From a checkpoint of a small mixture-of-experts model trained on Wikipedia: a softmax router, 943M tokens.
Below are experts of layer 6 (counted from 0) of a mixture-of-experts language model. Rows are named router (the router's row for the expert) and show model dimensions 0-191. Each number is 128 + 32 x the weight over its row's rms, rounded and kept within 0 to 255.
After each expert's rows: "comes before" lists some tokens at least twice as common just after its tokens as in all text; "mostly gets" lists some tokens that are sent to it at least half of the time. This comes from a sample of Wikipedia text that the model never trained on. Tokens count by the router's weight.

# expert 38
router [ 91  88 107 112  64 167  94 185  95 107  64 139  84 153 104 154 165  92 174 157 106  73  93 116  86  95 154  79  92 152 164 114 173 127 161  84  86 156  92 111  92 160 178 141  84  80  80 134 118 169 160 104 124 146 154 168 149  91 161 101 111  93  82 171 102 164  97 162  86 123 121 122 149 124  93 163 181 118 171 166 126 112 155 169 118 109 109 123 165 114 177 102 112 162 105 151 100 165 100 165 107  93 150 129 103 158  81 108 105 146 133 146 158 100 171 165 148 101 120 114 152 151  92 173 166 110  87 136 193  97  81 148 100 165 148 172 118 147 176  97  81 164 130  75  84  95 158 158 158 116 116 101  96 169 162 103 169 177 133 163 149 149 154 165 159 163  93  95 161 152 167 138  96 138 110 114 102 111  97 165 146 109 145 174  91 103 107  97  81 106 129  79]
comes before: "\n", " The", " In", " He", " ", "|"
mostly gets: " Candidate", " older.", " death.", " population.", "ence.", "==Track"

# expert 23
router [102  94  98 120  59 166 102 202  94 113  56 134  69 158 104 144 162  84 159 159 105  70 127 118  91  98 147  89  88 142 164 133 155 130 157  75 100 162  95 119  86 168 172 144  79  82  74 124  86 161 171 104 120 153 170 166 148  87 166  94 103  98 104 160 109 143  98 158  95 130 119 123 141 132 102 163 172 127 183 159 124 110 158 164 131 100 118 106 159 109 176  97 105 155 107 148  94 181 128 154  98  97 149 145  97 132  73 112 100 149 134 148 160  96 172 151 153 106 128 126 150 147 106 169 151 115  98 142 211 110  86 155 105 162 136 183 119 144 154 107  81 159 126  90  84 108 160 149 164 123 102 101  87 176 162 100 165 182 138 176 151 137 174 162 159 146  91 104 173 151 148 132 107 146 110 120  97 108 112 145 141 110 154 185  85  88 112 111  72 102 128  58]
comes before: " |", " was", "|", "),", "–19", "–18"
mostly gets: " W;", " –;", " (189"

# expert 22
router [128 115 118 148  60 202 129 170 101 121 129 111 104 141 111 148 174 113 184 175  51 100  90 136 114 139 131 129  98 158 193 143 128 115 127 102  95 194 123 126  74 193 141 142  48  74 112 139 115 148 173  95  71 129 168 225 171  72 176  98 139 117 128 137  75 130  92 122 128 123 140 131 137 130 129 218 134  92 121 122 141 103 144 137 138  99 119 136 118 102 160  90 144 161  93 150  82 140 139 183 121 104 112 122 145 142 109 113 108 130 146 166 141 124 145 179 115  60  92 119 127 121 119 141 183 133 106 143 123 122  72 113 136 113 152 178 131 150 122 117  53 133 119 142 100 117 165 116 157 126  83 117  71 143 133  75 183 185 135 184 148 148 174 173 152 169 121  78 177 133 141 119 141  92 116  92 119 112  78 176 151 112 116 160 126 110 135 136  53 121 109 116]
comes before: " |", "–3", "–25", "–7", "–5", "–6"
mostly gets: "–6,", " 3–0", "–25", "–4", " 2–1", " 0–3"

# expert 35
router [118  90 109 111  86 186 110 174  72 119 126 146 149 137 122 136 142 117 166 127 129 103 110 126 103  99 139 154  70 162 188 139 163 152 184 113 113 151  79  95 142 205 181 119  78 105  93 122  95 159 117  81  83 132 150 202 125  93 122 106 127  98 114 118  88 195 106 136  97 180 112 152 156  86 105 174 130  88 153 141 120  86 155 140  96  88  77 140 189 136 155 128 103 151  96 143  66 125  96 148 116 104 138 146  57 124  58 143 122 135 124 123 164  97 175 171 152  69 110 141 131 146  91 122 176 141 106 154 161  90  86 143  97 139 162 157 102 166 115  85 103 166 162 130 115 132 198 127 120 109 136 129 137 142 135 126 176 147 132 159 167 114 150 214 229 133 123 107 163 115 139 152 120 135 110 103 116 122 142 188 109 135 137 155  82  81 110 114  66 145 107  83]
comes before: " |", " ", " Candidate", "]"
mostly gets: " ", " ±%", " Transliteration:", " Ref.", "frac", "<"

# expert 42
router [106  79  89 117  69 167  87 189  91 108  70 140  78 156  98 153 168  83 168 159 108  73 102 111  86  98 153  75  97 156 164 111 171 123 155  79  90 162  92 105  85 162 179 144  86  81  81 133 112 171 162 103 121 142 162 164 149  91 161 102 107  89  96 174 103 152  99 157  94 119 112 120 140 120  98 163 180 125 166 169 137 112 156 167 123 107 107 122 161 114 179  94 106 164 103 152  95 165 107 165 112  96 150 134 101 148  79 115 107 149 139 151 160  98 171 161 148 101 121 111 151 152  97 174 157 106  91 143 192 105  83 145 106 156 146 172 104 154 170 100  78 159 138  80  82  98 158 152 161 109 109 107  90 168 161  95 166 178 145 165 151 153 163 158 159 162  98  96 172 155 155 138 102 134 111 108  96 107 104 157 153 103 151 176  78 103 107 109  83 104 134  79]
comes before: "\n", "-", "|", "The", "In", "=="
mostly gets: " According", "==Biography==", " career==", "==Career==", " (°F)", " Kingdom:"

# expert 58
router [ 98 153  89 111 107 148  83 164 113  15  92 177  91 148  74 154 143 109 126 178  82 101 113  71 137 125 147 131 114 162 198 171 130 126 189 129 118 207 100 141  95 140 143 143  68 104 114 150  92 135 137 134 116 151 173 133 154 114 179  96  80  80 116 118 120 141 103 110 130 175 116 167 201  96  96 157 142  66 161 134 122  68 127 164 113 102 125 122 140 130 143 103 119 152  78 168  31 159 132 157  88 123 175 152  84 156  82 134  99 137 119 132 131  96 141 144 187 123 144  95 140 159 114 156 123 134 101 175 149 115  97 188 101 182 149 150  97 148 147 126 110 129 128 130 122 116 147 125 170  74 118 125  74 162 124 129 168 168 135 187 160 153 151 162 124 128 111 132 142 171 189 135 123 100  72 118 105 118 121 146 163  64 122 169 128  94 118 109 118  99 151  84]
comes before: " to", " the", " in", " by", " a", " on"
mostly gets: " made", " won", " played", " held", " took", " began"

# expert 40
router [ 80 124 106 145  67 146  95 157 105  13 101 187 118 130  76 167 132 117 142 125 105 102 130  47 107 106 156 146 126 130 178 173 123 107 187 100 131 148 115 112  64 174 137 125 104 106 106 141  91 140 172  90 104 152 149 137 181  83 151 117 108 100 108 133 134 131 120 160 134 110  91 163 156 108  79 167 161 117 125 120 134  68 165 164 114 134  94 123 121 117 138  50 117 139  81 136  91 136 141 207  95 115 149 187  86 126 107 114 152 162 122 138 149 108 193 149 173 102 103 102 119 152 103 192 194 136 134 158 135 133  79 177  92 154 137 144  96 157 142 128 133 135 109 124  82 148 155 136 163 123  94  88 116 172 128 124 145 139 150 161 165 115 162 149 192 133 103 103 122 188 152 173 143  80  46 116  95  72 133 129 133  79 131 149 119 109  63 119 121  98 149 112]
comes before: " the", " a", " be", " his", " not", " her"
mostly gets: " would", " about", " could", " without", " to", " using"

# expert 21
router [ 98  79  90 116  67 169  78 188  93 106  72 143  81 146 102 148 164  89 164 169 104  84 116 113  94  99 152  70  93 152 162 127 162 125 161  89  91 164  87 101  88 164 180 147  88  76  80 136 113 170 158  99 124 139 152 163 155  81 160  98 101  84  95 167 104 150 102 154  89 139 126 122 146 125  93 161 180 118 169 162 144 110 159 171 139 110 111 120 163 113 176  97  99 166  99 154  95 172 110 171 109  94 148 135 106 149  82 113  98 146 139 141 161 102 168 164 148 101 119 118 152 153  98 163 162 103  85 138 195  99  86 148  98 158 149 171 104 154 173 100  84 162 140  75  80  95 157 151 163 108 105 104  92 169 160 107 166 181 139 170 155 143 163 162 158 157  92  98 168 148 161 136 100 134 112 115  99 109  97 160 152 106 155 170  83  98 104  94  81 108 129  93]
comes before: "\n", " 0", " ", " —", " It", " by"
mostly gets: " demolished", " (192", " converted", " 1–1;", " 0–1;", "----"

# expert 19
router [125 109 141  92 103 187  87 162 128   0  80 129 118 128 140 162 161  74 186 132 126  87 137  88  89 119 204  99 115 161 181 155 172 116 147 115  68 194  99 124 133 161 162 150  82 109  99 149 104 134 136 122 107 152 135 139 149  94 136 106  83  86 135 127 114 145 135 140  75 139 105 124 180  83  98 160 179 128 157 169 149  64 151 193 120  94  60 149 169 111 189 118  96 129 105 151  83 189  66 159 112 105 178 119 114 151 135 127 123 154 177 134 155  80 163 161 140  85 126  92 143 130 115 172 156 111 109 173 104  87 114 165  62 140 160 123  77 137 170 106  59 161 108 125 121  88 149 132 116 119 130 128  92 125 133 113 154 155 131 144 132 130 111 173 133 143 103 119 149 160 159 135 144 132 119  92 100 111 138 198 168  99 153 169 118 125 122 107 102 117 105 145]
comes before: " of", " was", ".", " is", " in", "'s"
mostly gets: " genus", " company", " song", " album", " village", " town"

# expert 63
router [ 98  92 111 102  95 138 103 180 113  63 145 149  91 139  71 118 129  99 126 174  70 128 128 131 101  87 178 109  75 149 209 133 110  99 144 103 112 136  55  97 101 168 160 179  77  99 125 107 112 137 140 124 133 160 152 146 190 126 147 133 118 118  83 134  96 137 130 121 134 139 135 178 200  91 127 156 154  96 142 134 165 110 197 138 121 120  63 161 163  72 137  61 102 130 131 129  56 176  90 139 130  70 199 143 123 148  99  98 140 170 152 181 159 108 127 160 124  54  99  94 177 138  87 145 161 120  66 156 126 133 122 128 119 170 168 158 145 129 108 126 100 162 122 133 118 143 162 136 151 109 128 107 135 183 170 107 171 136 159 130 130 162 153 146 220 142  89 111 163 121 138 111 145 148 104 111 108  51 126 159 122  91 186 122 108  95 127  90 123 139 104 111]
comes before: "-", ":", " Coordinates:", "=", " Born:", " Country:"
mostly gets: " by:", " Coordinates:", " name:", " code:", " Order:", " Location:"

# expert 49
router [136 125  60  81 123 236 101 146 105  78  90 131 106 131 116 127 152 120 183 132  88 126  97 114 103 110 217 114  81 186 144 120 194 119 149 118  92 145  51 148 132 145 168 130  86 105 140 162 121 137 121  95  92 164 138 200 148 121 181  69 120  96 108 131  71 152  89 166 110 118  99 124 138 108  70 139 142  89 130 169 149 105 122 175 113 103  72 122 177 141 138 106 106 142 144 157  98 134  89 152 127  95 151 143 141 162 123 113 130 171 176 164 188 108 125 178 154  70 120  83 187 165 129 151 157  64  80 170 122  95  64 158 112 166 168 128 117 115 159 131  63 134 150 140  86 108 131 149 144 115 130  89 139 158 154 127 189 194 163 121 143 137 109 157 134 133 129 131 140 140 136 108  87 104  82 107  95 113 109 173 163  90 159 126 144 133 118  94 113 112 153 134]
comes before: " of", " |", " for", " in", ".", " Award"
mostly gets: " Award", " Championship", " Cup", " Championships", " Awards", " Festival"

# expert 34
router [ 95  80 100 117  64 170  75 190  92 110  74 135  80 151 104 161 164  92 168 163 111  72 107 109  88 108 153  79  95 146 161 113 174 123 162  80  93 162  93 104  86 160 178 151  86  78  82 132 113 170 156 106 125 146 156 164 145  82 161 103 102  88  86 158 102 153 106 159  95 136 114 112 142 118  91 159 178 125 165 161 136 112 158 166 124 109 107 116 167 113 180 101 107 166  99 151  99 170  94 161 108  94 152 127 106 146  87 120 109 144 139 149 154 103 173 166 146 100 119 119 150 158  96 174 162 103  86 148 209  95  84 146 102 150 148 166  91 158 170 107  81 163 147  76  84  97 158 147 154 111 107 106  94 163 163 101 170 177 142 166 153 142 158 166 156 157  98  97 170 146 156 134 105 130 112 116  98 111  91 160 139 106 152 178  82 106 105 104  79 109 134  73]
comes before: "\n", "|", " |", " The", "-", " It"
mostly gets: "|---|---|", "′", "|---|---|---|---|", "==Description==", " 3:", " Formats:"

# expert 46
router [ 78 107  98 123  69 140 124 152  97  23  89 175 129 146 116 150 137  94 152 120  89 112 120  93 110 106 178 129 121 175 168 138 132 133 165 133 131 133 119 119  83 157 130 128 116 100  73 157 130 163 169  93 104 146 145 155 161  55 150  91 101 122  83 135 110 138 103 178 124 120  97 133 137  87  92 140 156 111 170 150 144  78 182 176  95 108  89 141 127  86 130  68 130 133 149 153 108 132 119 156 105 136 132 148 139 156 108 104 138 176 122 152 138 130 154 154 157 119 127  49 163 150 133 184 184 121 132 167 132 136  75 148  72 136 148 175 125 157 164 136 137 141 138 109  67  91 134 130 175 116 106  75 109 171 153 110 131 142 139 187 181 148 138 143 231 152 118  70 134 144 163 165 110  82  53 110  74  87  90 144 164  58 154 164 141 119  77  86 119 125 123 119]
comes before: " the", " a", " his", " their", " this", " its"
mostly gets: " during", " for", " of", " by", " Of", " against"

# expert 36
router [120  84  80 138  54 146 116 184 113  86  72 149  82 134 130 142 179  80 181 177 111  91  96  87  85  97 141  86 111 141 145 142 149 112 158  85 115 179  93 106  87 188 177 128  92  89  73 143  84 165 166 126 123 150 170 157 144 109 124  99 104  84 105 164 102 139  93 149 120 137 107 127 160 100 118 134 190 101 147 138 134  78 143 158 143  84 101 113 133  99 189 101 107 168  84 177 113 143 103 184 110  78 159 152  64 130  74 122 113 169 126 131 167  94 162 148 183 127 127 117 161 156  91 180 172 113  92 133 168  95 113 139 100 148 133 180 135 168 160 105  99 147 105 113  99  91 166 118 193 131 137  86  87 170 159 105 157 164 143 162 127 116 173 153 144 155 108 134 164 154 175 127  89 139 122 122 114 114 127 125 190  79 161 160 112  94  95 113  67 130 134  97]
comes before: " a", " been", " also", " not", " used", " built"
mostly gets: " has", " been", " being", " have", " are", " was"

# expert 20
router [ 87 107 100 139  65 202  86 183 126  19 102 150 102 128 113 149 147 113 200 135 122 112 138 123 117 102 129 132 119 185 134 135 150 146 182 119 104 152 119 134 146 141 126 157 126  73  91 154  73 139 176 121 102 162 182 133 147  81 182 125 103 135  98 145 122 124 123 136  64 146 117 134 145  94 138 131 187 102 126 121 118  96 201 137 128 136  85 177 163 137 184  65  99 113  77 142 108 149  93 150 127 120 150 149  53 180 132  71  99 131 162 136 177  87 157 123 188 112  62  96 142 147  72 191 180 112 100 147 113  79  81 161  93 147 161 167  99 174 153  75 116 147 115 147 143  93 175 138 148 116  98  70  84 155 147  85 134 136 137 145 130 153 150 145 151 165 123 107 154 136 149 145  98  99  76 131 124 124 104 149 115 120 133 124 165 102  84 115 114 101 101 146]
comes before: " and", " he", " the", " but", " which", " it"
mostly gets: " which", " who", " when", "ed,", " where", "ation,"

# expert 71
router [ 74 141  73 107 108 210 128 134 115  48  77 172  94 108 119 173 172  81 147 150  64 118 123 141  63 101 189 166  93 144 128 130 173 124 123 128  61 155  67 123 133 133 179 131 111 124  93 157 141 147 172 133  87 121 163 152 168 116 164  65 107  90 100 183 109 131 100 167  68 165  98 128 171  91  99 169 136 102 143 156 127  99 148 152  84 135  76 145 150 115 137 104 120 139 110 125 103 150 109 120 103 113 152 168 116 193  78  82 140 154 148 146 166 119 168 188 131  55 137 116 161 150  93 159 121 102 104 191 115 103 102 155 112 192 152 132  89 117 155 114  64 141 107 100  99  80 129 149 186  95 154 126 124 149 113 124 165 150 135 149 190 150 139 155 135 129  93 119 180 153 131 168  87 119 103 143 109 114 132 164 167  71 141 166 161 106 135 126 107 130 123 132]
comes before: " of", " and", " League", " football", " for", " Party"
mostly gets: " president", " President", " Minister", " Catholic", " Governor", " Chief"

# expert 76
router [103  82 101 123  70 171  86 191  93 107  61 140  81 146  97 161 163  88 168 159 107  87 110 108  89 100 156  81  97 153 164 112 181 120 157  83  88 163  87 101  92 163 175 153  87  83  77 127 105 168 161  99 125 139 153 165 153  86 158  97 104  93  96 168 101 161 103 154  84 127 123 112 153 124  93 163 175 128 168 168 130 109 155 166 127 108 107 119 157 109 180  99 108 162  98 150  94 174 111 166 116  97 150 131 105 142  83 112 100 147 142 146 157 100 174 167 146  99 114 118 148 152 100 167 161 106  91 142 196  96  81 157  99 155 148 169 100 149 178  91  78 160 133  73  87  92 161 155 156 114 105 105  92 170 161 104 168 178 147 165 152 143 160 166 155 162  96  96 164 148 165 133 101 131 110 113  96 106 105 158 156 104 152 180  91 103 107 102  83 112 136  86]
comes before: "\n", " |", " The", "|", "In", "The"
mostly gets: " Street.", "DT)", " final.", " line.", " mid-19", " east"

# expert 3
router [138  97  77 133  56 212  98 211 122  96 103 138 116 139 104 137 201  86 146 133 114 114 111 128  99  93 127 127  73 153 166 125 139 138 179 122  89 136  95 128 111 158 123 176 104  84  92 174  75 130 132 139 130 128 176 147 160  73 119  73 127 129 116 125 120 171 103 117  78 133  99 139 157 113 145 132 192 101 155 160 151 130 166 119 129  78  93 147 165 112 154  88 107 142 131 141  36 165 121 123 136  71 140 143 133 117 112  76 118 157 176 155 191 121 151 159 140  91 119 116 134 133 108 143 178 102  74 176 129 108  96 165  71 142 190 193 109 129 157  83 101 142 153 134 119 118 196 171 154 123  82 127 104 172 149  84 193 165 156 201 141 173 150 144 168 140 106 109 162 125 156 159 138  83 110 126 123 112  99 143 119  84 150 145 141 124 109 118 125  81  92 115]
comes before: "\n", " and", " ISBN", " The", " is", " -"
mostly gets: ".)", "\";", ");", " Animalia", "\")", "–present)"

# expert 10
router [129 129 124  86  96 171  77 147 120   3  64 142 114 129  98 181 141 121 164 122 130  82 104  66 112 124 168 128 102 148 205 125 193 129 158 107  87 188  79 123 139 149 141 141  42 101 116 134 108 144 166 118 133 125 153 134 185  83 148 125 104  98  77 108 119 160 134 137 128 154  90 115 145  90  60 157 172 115 121 146 128  35 121 166 121 115  85 131 151 141 174 130 124 169  88 137  80 158 107 186 117 110 166 113 122 181 101 139 129 127 171 131 141  89 135 141 170  86 129  95 149 153 132 184 153  86 112 169 120 117 131 122  66 171 189 130 108 139 153 104  72 141 113 130 102  88 152 125 138 111 142 129  76 152 153 134 194 163 138 172 147 165 147 161 125 144 134  89 146 160 167 103 123 127  90 117  92 145 122 164 166  66 127 140 146 122  89 109 118 128 143 125]
comes before: " of", " in", " and", " to", " were", " for"
mostly gets: " members", " age", " population", " years", " children", " students"

# expert 60
router [100  79  94 115  67 165  87 187  95 108  63 147  79 160  94 151 157  89 164 162 108  79 125 107  88  98 153  78  96 152 162 112 162 134 158  76  92 163  91 109  94 164 175 146  85  75  79 138 100 166 157 102 130 145 158 163 155  86 161 100 104  92  96 169 105 148  88 158  90 124 113 118 146 126  95 162 180 120 172 168 132 107 159 169 130 108 112 120 162 114 175  95 107 162 100 155  99 173 106 167 114  94 151 128  99 150  81 113 100 151 139 141 160 101 168 163 152 101 117 118 156 155  98 169 162 108  89 139 202 103  82 157  99 157 147 178 106 149 172 101  80 160 118  63  82  96 155 150 159 106 104 107  92 168 160  98 166 176 136 168 155 148 161 160 159 157  95  99 159 154 160 133  99 140 112 117  99 107  99 159 145 105 144 178  90  96 107 101  87 103 131  90]
comes before: "\n", "|", " The", " He", " as", " In"
mostly gets: " While", " These", " Although", "While", "==Background==", "==History=="

# expert 11
router [121 119 117 119  44 238 113 158 104  81 127 140 133 154 130 141 133 143 171 147  64 128 120 133 108  90 142 127  55 193 207 132 111 124 143  95 105 168  90 140  82 208 182 133  62  88  83 113 118 165 152 121  93 126 126 172 151  96 155  95 135 131  93 137 115 177  81 145 120 128 109 158 129 139 115 183 151  93 127 120 152  64 155 129 123 135 114 121 129  78 188  90 123 165  98 130  58 123 105 141 112 106 131 111 125 128 118 120 129 125 168 177 180 113 188 172 166  70  69 126 137 129 128 140 178 111 101 140 162 138  86 112 112 164 125 143 116 133 119 132  90 166 160 156 109 147 198 135 177 120 120  81  69 167 152 117 146 179 106 167 119 132 141 141 195 154 128  79 136 142 132 140  95  88 125 132  61 131 108 129 109 116 153 132 116  91  90 123  90 158 130 128]
comes before: " |", ".6", ".4", ".5", ".0", ".3"
mostly gets: " Votes", " 0.0", "/sq", " Density:", "/km^{2}", " −0"

# expert 16
router [ 87  87  99 122  62 167  85 193  88 113  56 133  78 149 107 152 160  91 174 165 108  79 112 106  91 101 152  81  97 153 158 115 166 113 163  78  89 161  90 116  88 167 179 143  92  85  77 132 112 166 156 104 129 152 156 164 157  86 157 101 111  93  95 172 102 157  98 158  89 124 119 111 145 122  91 164 179 120 167 162 139 111 157 167 132 108 108 126 160 106 178 104 108 162 105 152  99 171  97 162 111  99 154 128 104 147  85 109 108 144 144 141 153 100 173 165 144 102 118 116 152 159 105 170 164 112  87 143 213  97  78 143 104 157 146 171 106 133 168 101  81 163 132  75  84  94 157 150 162 107 111 108  96 165 159 101 166 178 147 164 155 147 165 163 158 159  91  99 167 149 166 143  97 136 110 110 103 113 100 161 149 107 150 172  88  97 101 100  80 101 120  81]
comes before: "\n", " |", "|", "-", " ", " The"
mostly gets: "frac", " $\\", " 2011.", " 9.", " 2–0;", " 1–1;"

# expert 33
router [132  82  71 131  67 159  74 183 100  92  70 141  87 120  99 161 134  81 131 158 129  70 139 118  66 118 161 120 126 157 152 141 163 113 154 115 102 152 111 144  93 168 186 131 106  98  93 169  94 157 151 110 108 159 168 153 155 113 148  80 118  87 121 189 127 137  89 125  95 124  69 116 179  91 130 157 174 114 154 177 139  93 167 169  93 100 113 118 149 103 157 107 100 143 140 177  91 138 139 130  78 111 121 169  89 113  47 113 121 170 129 184 155  81 163 141 141 110 140 133 135 173  83 188 158  95 127 140 159 109  65 158  93 163 143 177  70 134 133 122 105 162 127  86  94 134 173 151 160  80 108  87  72 170 147  81 164 201 116 150 158 162 162 144 156 145 118 107 181 144 105 169 137 134 113  98 106  95 117 132 146  83 130 171 138 102 145  88  93 130 136 108]
comes before: " a", " the", " an", "\"", " not", " I"
mostly gets: " Episode:", "'re", " I'm", " portrayed", " Your", " titled"

# expert 13
router [111  77  93 110  66 172  70 186  90 108  83 145  87 142 105 159 158  90 167 155 104  69 112 121  84  99 153  72  94 152 169 109 172 127 159  84  91 166  88 113  86 161 179 142  85  75  80 141 111 172 158 107 131 148 153 161 149  89 157 102 110  85  90 169 101 160  95 159  93 120 118 116 140 121  95 162 173 129 162 161 136 111 163 169 124 110 105 123 163 112 180  92 109 162 101 154  93 165 100 170 109  92 152 126 105 157  78 113 104 149 143 143 157  99 174 164 147 100 123 114 153 157  96 169 165 104  86 145 192 103  81 144 103 163 144 169 111 146 169  96  76 161 144  75  80  94 154 149 157 111 118 108  90 170 160 100 170 181 142 164 157 145 164 166 158 165  91  93 163 146 151 139 103 137 112 106 103 111  96 160 148 105 152 172  94 104 112 102  88 130 116  81]
comes before: " |", "-", "\n", " /", "°N", "°W"
mostly gets: " zone:", " Kingdom:", " Binomial", ".9)", ".7)", ".3)"

# expert 48
router [138 122  94 137  68 153 107 183 115  53  99 166  84 147  87 129 175  94 157 158  80  93 141  72 110  98 129  92 101 128 151 159 128 124 159 106 132 208  98 121 115 178 177 108  67 119 101 124 102 163 173 127 117 139 192 170 154  96 183  99  75 104 124 131 138 148 123 170 147 129 114 167 167 125 105 153 179  78 159 143 155  62 119 160 140  79 136 115 128 101 158  93  92 166  58 180  85 142 132 172 123  99 145 181  66 108 101 116  90 161 127 139 168  72 127 161 191 135 111 105 140 147  86 182 135 122 128 129 164 106  86 173 106 147 133 156  97 134 144  89  94 147 128 110 117 140 159 104 181 109  98  88  62 163 158  91 165 194 157 149 127 123 159 172 125 125 126 126 161 159 142 142  89 134  89  95 119 113 139 150 158  77 141 143 130  80 109 126  92 133 142  90]
comes before: " a", " to", " been", " the", " that", " not"
mostly gets: " began", " has", " had", " announced", " appeared", " went"

# expert 1
router [106  74  86 117  66 169  87 187  94 107  77 140  79 141 115 150 169  86 170 162 104  80 111 115  89  96 155  77  97 154 160 109 170 128 158  88  95 162  91 114  90 159 182 137  84  78  79 135 114 172 161 104 122 143 156 166 150  88 159  95 106  91  85 160 103 154 107 160  94 128 118 107 144 112  86 157 184 125 163 162 133 113 159 167 135 112 104 113 162 115 177  97 112 173 103 158  96 162  89 170 104  93 158 140 107 156  86 103 107 145 138 146 157 105 173 170 147 101 121 116 156 152  95 168 160 111  84 143 197  98  78 148  98 170 154 172 109 151 178  95  82 159 139  65  82  94 148 144 160 107 115 101  92 167 163 103 167 182 144 158 149 144 162 164 157 161  93  97 167 146 165 136  98 138 110 107  99 109 101 163 148 104 148 168 100  99 109 107  86 117 122  86]
comes before: "\n", " He", " The", "|", " In", "-"
mostly gets: " League.", " season.", " War.", " 2022.", " company.", " club."

# expert 68
router [ 60 109 124 116  60 170 128 213  62 128  14 110  87 124 121 161 153  96 185 136  96 113 111  84 108  89 155  91  99 151 159 101 168 112 174  88  84 181  95 128 120 177 190 134  88  90  99 120 129 181 142 113 117 162 160 194 121  86 162 100 103  92  79 148 106 145  93 136 106 122 105 136 162 111  84 167 194 142 145 144 139 107 144 169 142 118  92 120 163 106 150 103  98 139  92 153  86 150  79 161 140 126 152 140 123 151 116 101 102 137 172 133 143 103 179 199 148  97 112 102 148 153 119 164 143 108 102 146 187 114  75 133 110 159 152 156 115 139 129 118  85 154 118 124 102  88 157 137 138  94 101 121 132 169 163 106 173 163 151 158 147 132 168 174 155 161  76 101 164 146 125 116 102 135 110  89  98 121 125 179 171 116 141 153 110 100  87 100  77 118 122  88]
comes before: " 0", " |", " 1", " 2", " 3", " 4"
mostly gets: " Chevrolet", " Highway", " 0;", " Route", " consolid"

# expert 24
router [107  80  85 116  69 166  83 197  92 108  79 143  82 160 103 149 156  85 166 168 108  71 112 102  91 105 151  84  99 152 165 123 167 118 156  72  92 163  93 104  85 163 175 150  85  79  80 136 100 169 161 100 128 155 158 166 154  85 158 101  94  99  92 171 108 152  96 157  87 131 106 116 142 124  95 161 172 119 175 165 140 109 163 164 122 108 105 118 159  97 177 102 104 159 101 146  95 178 112 166 113  94 147 131 104 146  81 121  97 150 139 148 157 100 168 160 151 102 111 112 145 153 101 169 163 113  89 139 202 104  87 152 107 156 144 173  96 151 168  97  83 163 135  82  85 102 159 146 163 109 110 104  90 166 161 104 167 177 136 170 159 150 159 164 160 158  94 100 173 156 149 142  96 139 110 113  95 108 100 154 138 101 149 181  95 105 105 104  84 107 132  76]
comes before: "\n", " ", " The", "The", " In", " It"
mostly gets: "°W", "==Reception==", "°E", " Turnout", " According", "According"

# expert 56
router [123 126 105 130  19 242 139 147  99  94 134 139 111 150 118 164 161 115 128 136  73 123 131 119 113 112 141 115 100 190 172 127 140  98 148  90  70 152  91 131  89 188 152 135  99 117 131 154  75 150 134 111 126 114 128 193 155  70 167 119 132 127 111 155  64 136  69 169 101 123 139 144 142 149  88 172 145  96 141 115 145 113 141 145 103 105 102 131 150 110 170 108 107 175  83 164  56 114 107 177 100  80 145 126 121 146 149  88  99 123 155 186 151 102 134 197 159  77  74 131 164 165 123 131 153 102  94 170 154 114 115 128  96 174 133 147  90 136 153 114 133 164 124 161  96  71 147 139 164  99  84 127  90 114 161  77 170 183 141 164 119 127 126 144 170 134  94  71 173 168 117 162  85  81 131 118  74 130  83 128 139 127 173 164 107 121 104 150 101 137  93 141]
comes before: " |", "th", "%", "5", " km", " July"
mostly gets: " 1", " 2", " 3", " 4", " 5", " 6"

# expert 28
router [115 112 111 138  23 148 107 168 114  47  97 193 132 169 110 124 147 103 176 138  90 121 110 118 126 107 161  86 111 153 173 165 139 133 144 136 117 141 125  85  90 146 136 168  82 113  93 157  95 134 187 112  99 193 118 167 130  76 168  92 136 117 107 105 121 135  74 155 101 155 118 124 146 107 120 121 140 107 167 163 141  55 196 151 115 109 115 172 135  88 128  76  94 113 109 157 111 150 146 121 107 129 152 148 138 142 119  91 104 158 137 146 135 132 152 167 124 121  88  85 170 178 106 178 185  97 127 190 122 131 110 185  79 148 169 165 123 139 165 126 124 150 116 116  95  77 154 169 183  70  82  99  90 166 138  98 140 130 137 181 143 159 162 134 203 167 100 114 157 162 150 143 112 110  61 110  91  61  97 147 104 121 174 167 103 121  76  98 128 112 101 139]
comes before: " the", " a", " New", " North", " his", " which"
mostly gets: " in", " during", " throughout", "In", " Location:", "During"